Below are experts of layer 2 (counted from 0) of a mixture-of-experts language model. Rows are named router (the router's row for the expert), gate (a neuron's input weights, with its number), up (a neuron's input weights, with its number), down (a neuron's output weights, with its number) and show model dimensions 240-287. Each number is 128 + 32 x the weight over its row's rms, rounded and kept within 0 to 255.
After each expert's rows: "comes after" lists some tokens at least twice as common just before its tokens as in all text; "comes before" lists some tokens at least twice as common just after its tokens as in all text. This comes from a sample of Wikipedia text that the model never trained on. Tokens count by the router's weight.

# expert 63
router [108 155 130  57 161 129 116 141 157 125 169 147 122 175 154 142  84 149 152  70 145 149 114  93 122 162 116 101  83 159 143 148  96 134 129 138 114 191 117 101  96 119 165 111 119 136 146 117]
gate0 [132 149  97 104 160  95 116 183 153  70 190 102 191 178 154 150 118 128 120  92 115 123 142 129 141  64 128 138 153 197 132 166 177 109 153 116 131 106 152 122 148 112  88  95 142 131 175 173]
up0 [ 75 145  87 184  73 170 185 156 112 145  84 131 144 147 156 125  94 145 121 127 116 105  71 152 129 104 103  88 118 131 133 135 112 111 138 135 113 136 145  27 151 199 117 135  92 152 131 159]
down0 [ 85 188 134 153  89  67  98 106 152 163 114 169 125 188 113 119  99  47 138 124 111 141  82 100  75 120 158 134 136 152 205 131 126 147 142 179 122  66 129 107 132 154 162  99 187  78 117 114]
comes after: "\n", "|", " ", "| ", ") ", ")"
comes before: "| ", " ", "- ", "|", "The ", "\""

# expert 32
router [107 143 137 106 150 168 148  95 140 140 151 169 124 177 177 107 109 113 107  93 136 117  94 119 162 235 152  72 129 174 168 131  97 169 143 103 112 172  91 138 102 140 187  91 107 133 202 111]
gate0 [ 93 134  89 131  94  99 155 146 117  65 134 105  46 183 126 167 184 119 140 135  92 125  91 130 172 121 131 102 161  92 171 125 173 137 174 158  66 166 102 113 106  95 104 136  97 133 144 151]
up0 [124 118 197 147 128 142 177 103  80 218 124 156 164 101 165 155 107 151  83 111 138 149 133 130 165 136 133 110 102  78 126 205 170 101 105 182 180  76 160  77 160 152 111 141 170 105 151 106]
down0 [154  94 145 138 205 169 144 113 129 168 181 139 186 108 152  95 114 140  89 130 145 128 104 107 149 145 143 156  96 172 146  70 135  41 138 161 154 207 168 134  68 125 118 102 123 236 132 116]
comes after: "\n", "|", "\n\n", ")", ".", "=="
comes before: "- ", "| ", "The ", "201", "==", "In "

# expert 59
router [151 144 122 112 200 110 131 146 171 133 128 124 153 138 119 112 136 157 124  93 117 127  61  82 147 162 194 154  77 157 123 148 105 131 140 143 100 132 128 141  79  90 170 186 202 177 144  73]
gate0 [ 92 136  76  62 141  75  94 134 150 125 155 100 125 113 133 120 151 135 150 117  82  92 174 104 145 112 135  86 163  70 143 105 111 121 140 117 141 117  59 166 122 110 160  91 113 166 108  95]
up0 [187 124 210 152 149 167 121 178 105 112 167 131  66 157 148 208 168 122 163 162 147 109 101  91 178 164 178 109  92 161 181  69  83 137 124 155 163 159 158 169 118  95 120 169 117 202  99 161]
down0 [145 168 124 126 111 111  86 156 137 121 138  87 147 140  93 144 157 100 143 108 118 132 141 101 172 148 143 143 144  75 167 110  83 152 133 141 152  95 139  98 186  94 135 186  80 128 150 165]
comes after: "| ", ".", "–", "; ", "/", ":"
comes before: "| ", "|", "(", "; ", "from ", "into "

# expert 40
router [ 83 108 137  97 146 129 114  90 118 197 174 149 112 140  89 130 153 214 101 139 106 132 115 132  77 196 158 179 112 125 142 128 148  94 142 141 109 170 149 172 156 114 157 151 149 103 154 111]
gate0 [133 122 194 112 128  99  72 149 105 106 117 113 153 107  95  82  85 172 117 129 117 188 128  95  78 108 172 160 139 152 131  89 166  96 155 185  46 143 141 187 203  99 159 127 152  83 200 123]
up0 [100 150 108 129 168  49  75 174 140 150 151 105 189 138 180 106 124 174 115 161 149 159 168 108 184 170 213 177 127 173 142 142 186 102 104 137 124 138 133 131  98 134 169  91 131 117 178  84]
down0 [201 164 123 149  99 103 103 146 134 119 192 154 122  53  99 114 102 169 118 112 147 148 114  83  99  77 118 105  76 144 166 141 108 122 142 123  96 116 111 125 112 161 139 115 117 119 154 133]
comes after: "| ", "-", "a ", "–", "for ", "'"
comes before: "| ", "|", "years ", "/ ", "career", "May "

# expert 48
router [107 137 194 101 159 107 153 160 150 205 121 176 136 158 104 147 127 174 157 116 128  89  70  90 147 158 185 150 106 141 150 113 119 119 136 140 165 132 144 120 154 147 139 162 207 101 119  87]
gate0 [143  99 130 100 101 129 152 183 164  69 141 232 126 133 135 168  72 171  91 169 121 126 138 140 129 124 173 152  82  98  94 165  74 173 161 142 129 142 135  79 147 123 121 210 159 149  94 133]
up0 [ 82 166 154 117 153 106 109  89  75 196 150 137 147 143  74 122 133  81 134 106 150 132 114 194  96 124 138 118 165 105 216  80 176  93 109 153 110 100 112 141 155 162  91 100  81 163 154 126]
down0 [122 139 130 104  97 116  80 128 118 100 138 130  70 118  94 172 143 110 154 128 109  38 145  98  96 121  91 121 180 115 168 151  93 122 155  65 129  98 206 116 145  63 175 119 117 108  93  59]
comes after: "| ", ",", "; ", "201", "(", "0 "
comes before: "–", ".", "| ", "-", ",", " "

# expert 26
router [111 138 145  80 168 116 135 133 100 181 172 111 114 154 123 149 101 177 126  68 163 179  53 122 105 143 152 158  97 159 122 152  57 127  92 132 131  77 165 150 120 129 141 145 150 129 122  53]
gate0 [ 75 144 123  75  95 106 137 126 104 110  94 141  78 122 108 104 177 129 112 146 110  97  51 103 127 196 153 129 107  93 122  73 151  97 141 152  88 154 124 167 151 187 127 146 192 198 144 154]
up0 [131 137  61 182 119 138 163 140  44 130 109 137  75  97 174 133 112  94 127  57 128 154 190 174  87  74 120 110 144 151 155 112  94 152 153 127 155 128 149  87 149  97 163 132  76 123  97 138]
down0 [101 157 137 114 124 103  90 165 155 105 133 155  98 111  87 174 123 147 121  88 154 128  93 104 154 152 156 132 203 119 147  95 235 139  58 149 170 104 118 152 168 106 144 155 103 168 157 149]
comes after: "|", ".", " ", "\n", ". ", "=="
comes before: " ", "- ", "| ", "The ", "\n\n", "\n"

# expert 61
router [108 177 148 116 158 124 132  81 134 141 177 156 163 122 121 171 100 156 135  68 168 137  53 155  60 132 218 135 133 188 150  88 144 149 165 143 112 129 188 123  71 126 156 118 164 139 116 120]
gate0 [140 158 155 125 142 143 104  88 117  93 159 164 105 169 113 147 113 118 122 134 146 134  78 118 137 153  94 142 135 209 130  61 133  72 138  97 124 186 145 138  43 191  86 107 154 129 126 172]
up0 [161 133 142 142 131 162 118 120  82 124 155  98 123 153 100 153  73 113 108 131 143 182  98 149 112 120 118 174 130 135 139  62 129  55 137 119 114 156 143 106  69 193 112 120 135 147 137 138]
down0 [133 139 111 136 118  82 173  60 104  50 135 147 100 169 132 207  87 145 124 133 184 129 142  96 142 150 150 160 141 165 115 127  84 192 219  95 141 155 166 142 156 129 127 128  97 140 146 150]
comes after: "| ", " ", "|", "0 ", "–", "1 "
comes before: "| ", "\n", " ", "- ", "|", "0 "

# expert 41
router [ 91 143 140 128 181 111 105 132 152 185 146 181  81 129 163 158 128 155 151 106 153 116  71  70 141 218 172 172  63 143 158 110 122 141 133 112 128 137 130 129 188 118 156 184 133  90 120 136]
gate0 [163 145  92 137 147 124 155  98 137 188 134 125 116 113 161 172 167 105 160 159 146 137 149 205 125 118 177 152  87 101 121 100 100 121 161 142 165 155 114 147 129 150  80 105 149 109 129  75]
up0 [ 91 158  81 208 101 105 123 108 150 138 111 139 181 106 152 125 125  88 149 161 150 108 177 122 115 158 167 179  86 108 104 160 113 165 137 123  78 124  78 122 144 122 105 106 150 139 164 101]
down0 [137 146 150 141  66 119  65  77 103 123  69 125 163 115  96 162 128 127 132  74 135 150 130 117 134 155 131 191 117 160  91  62 174 163 135  78 126 150  81 121 123 110  80 132 127 109 202 174]
comes after: "| ", ".", ",", "–", "201", "("
comes before: "\n", "\n\n", "| ", ".", ",", "–"

# expert 11
router [131 126 146  61 135 167 142  83 104 167 192  93 121 138  96 100 132 158  57 128 152 162  75 109 156 136 164 152 156 142 160 112  98 139 159 114  77 107 163 107 120  85 175 148 172 128 151 149]
gate0 [ 82  93 160 159 100  51 121 143 133 154  64  84 103 124 122 135 166 153 201 147 119 151  70 120 123  88 153 108 110 140 148 113 169  92 109 123 170 135 156 100 111 129 135 123 108 125 180 136]
up0 [114 100  93 156 142 173 129 132 153 173 182 156 127 157 152 118  96  61 134 141 151  81 188 170  76 170  95  97 156 104 119 128 169 205 135 145 102 115 121 168 156 141 144 130  99 123  83 177]
down0 [140 126 119 119 158 122 171 149 118 126 108 123 137  96 100 112 153 127  65 128 107 115 155  68 113 128 113 141 179 141 103 141  45 127 127 166 135 176 117 151 206  53 131 137 135 145 117 137]
comes after: "\n", "|", ")", ".", "\n\n", "=="
comes before: "- ", "The ", "In ", "be ", "==", "He "

# expert 14
router [113 168 169  57 179 114 137 188 108 183 136 165  84 143 119 197 138  95 114 136 134 135  66 105 145 180 170 162 112 196 180 124 131  96 112  98 122 143 147 142 154 103 144 137 148 154 113  95]
gate0 [166 169 143  70  71 117 147 153 158  99 152 149 126 161 120 154 109 146 122  70 144 131 149  90 126 151 133 191 143  82  85 141 137  93  66 117 100 191 140 174  90 118 113 115 141 100 138 133]
up0 [130 156 142 120 129 119 130 123 151  86 190 137 100 151 118 144 136 145 107 100 166 146 124  96 105 143 127 174 152 116 127 129 149 109  72  97 161 153 201 179 130 108 138 102 172  59 125 115]
down0 [105  87 155 129 132 116 104 121 123 172  63 102 135 120 108 161 153 156 131 153  82 138  99  72  95 106 111  96 111 156 227 116 111  99  90 140 157 145  67 140 128 155 136  80 155 202 142  67]
comes after: "| ", "201", ".", "200", "(", "; "
comes before: "\n", ".", ", ", "–", ",", ") "

# expert 53
router [104 109 125  93 209  81 113  94 109 127 191 135 168 108 161 117  83 118 119 100 163 100  39 127  44 117 149 156 122 173 181 148 104 112  88 154 122 142 164 111 130 125 189 173 151 133 149 114]
gate0 [126 124  81 166 113 170 156 179 111 138  85 128 163  95 137 166  95 169 168 165 140 115 141 105 137  98 133  90 115 176 125 124 163 132 136 197 110 156 126 124 120 133 109 134 132 142 125 133]
up0 [126 134  87 132 114 150 155 148 121  96 155 132 139  89 145 167 105  63 136 140 184 157 117 140 133 149 149 143  84 162 108 121 153 100 147 163 111 155 129  86 133  96 148 139 100 161  94 113]
down0 [ 98 157 109 156 109 144 222  92 137 144 108 118 136  89 165 114 170 105 131 133 132  71 158 101  84 190 181 140 125 108 137 173 135 180 159 141 134 103 151 137 104  91 121  79 134  11 129 130]
comes after: "|", ".", "\n\n", "==", "s", ")"
comes before: "\n\n", "\n", "- ", "The ", "In ", "and "

# expert 38
router [138 124 111  83 217  94 103 131 151 202 251 103 106 121 161 124 133 129 134 146 120  90  92  79 158 152 162 220  78 177 155 193 130 124 134 118 156 131 174 131 123 137 187 177 166 143 120 127]
gate0 [157 113 105  99 157 115 100 154 148 170 185 115 123 153  92 155 114 125 160 108 143 141 125 129 122 182 106 118 127  79  93 104 122 116 172 146 127  94 109 123 136  82 101 108 165 137 160 146]
up0 [110 120 130 142 170 116 151 118 138 129 149 134  67 116 101 154 123  88 171 109 134 135 120 145 121 197 160  80 108 103  89 144 159 139 125 148 143 113 115 121 149  47 130  80 123 129 155 132]
down0 [160  99 113 171  83 118 142 154 111 157 123 128 170  81 139 146 158 175 179 176 150 167 152 176 155 121 157 137 122 137  78  98 142 174  77 178 130  56 164 222 132 181 123 104 158 114 117  37]
comes after: "| ", ".", "–", "201", "200", "202"
comes before: "| ", "|", "(", "; ", "was ", "– "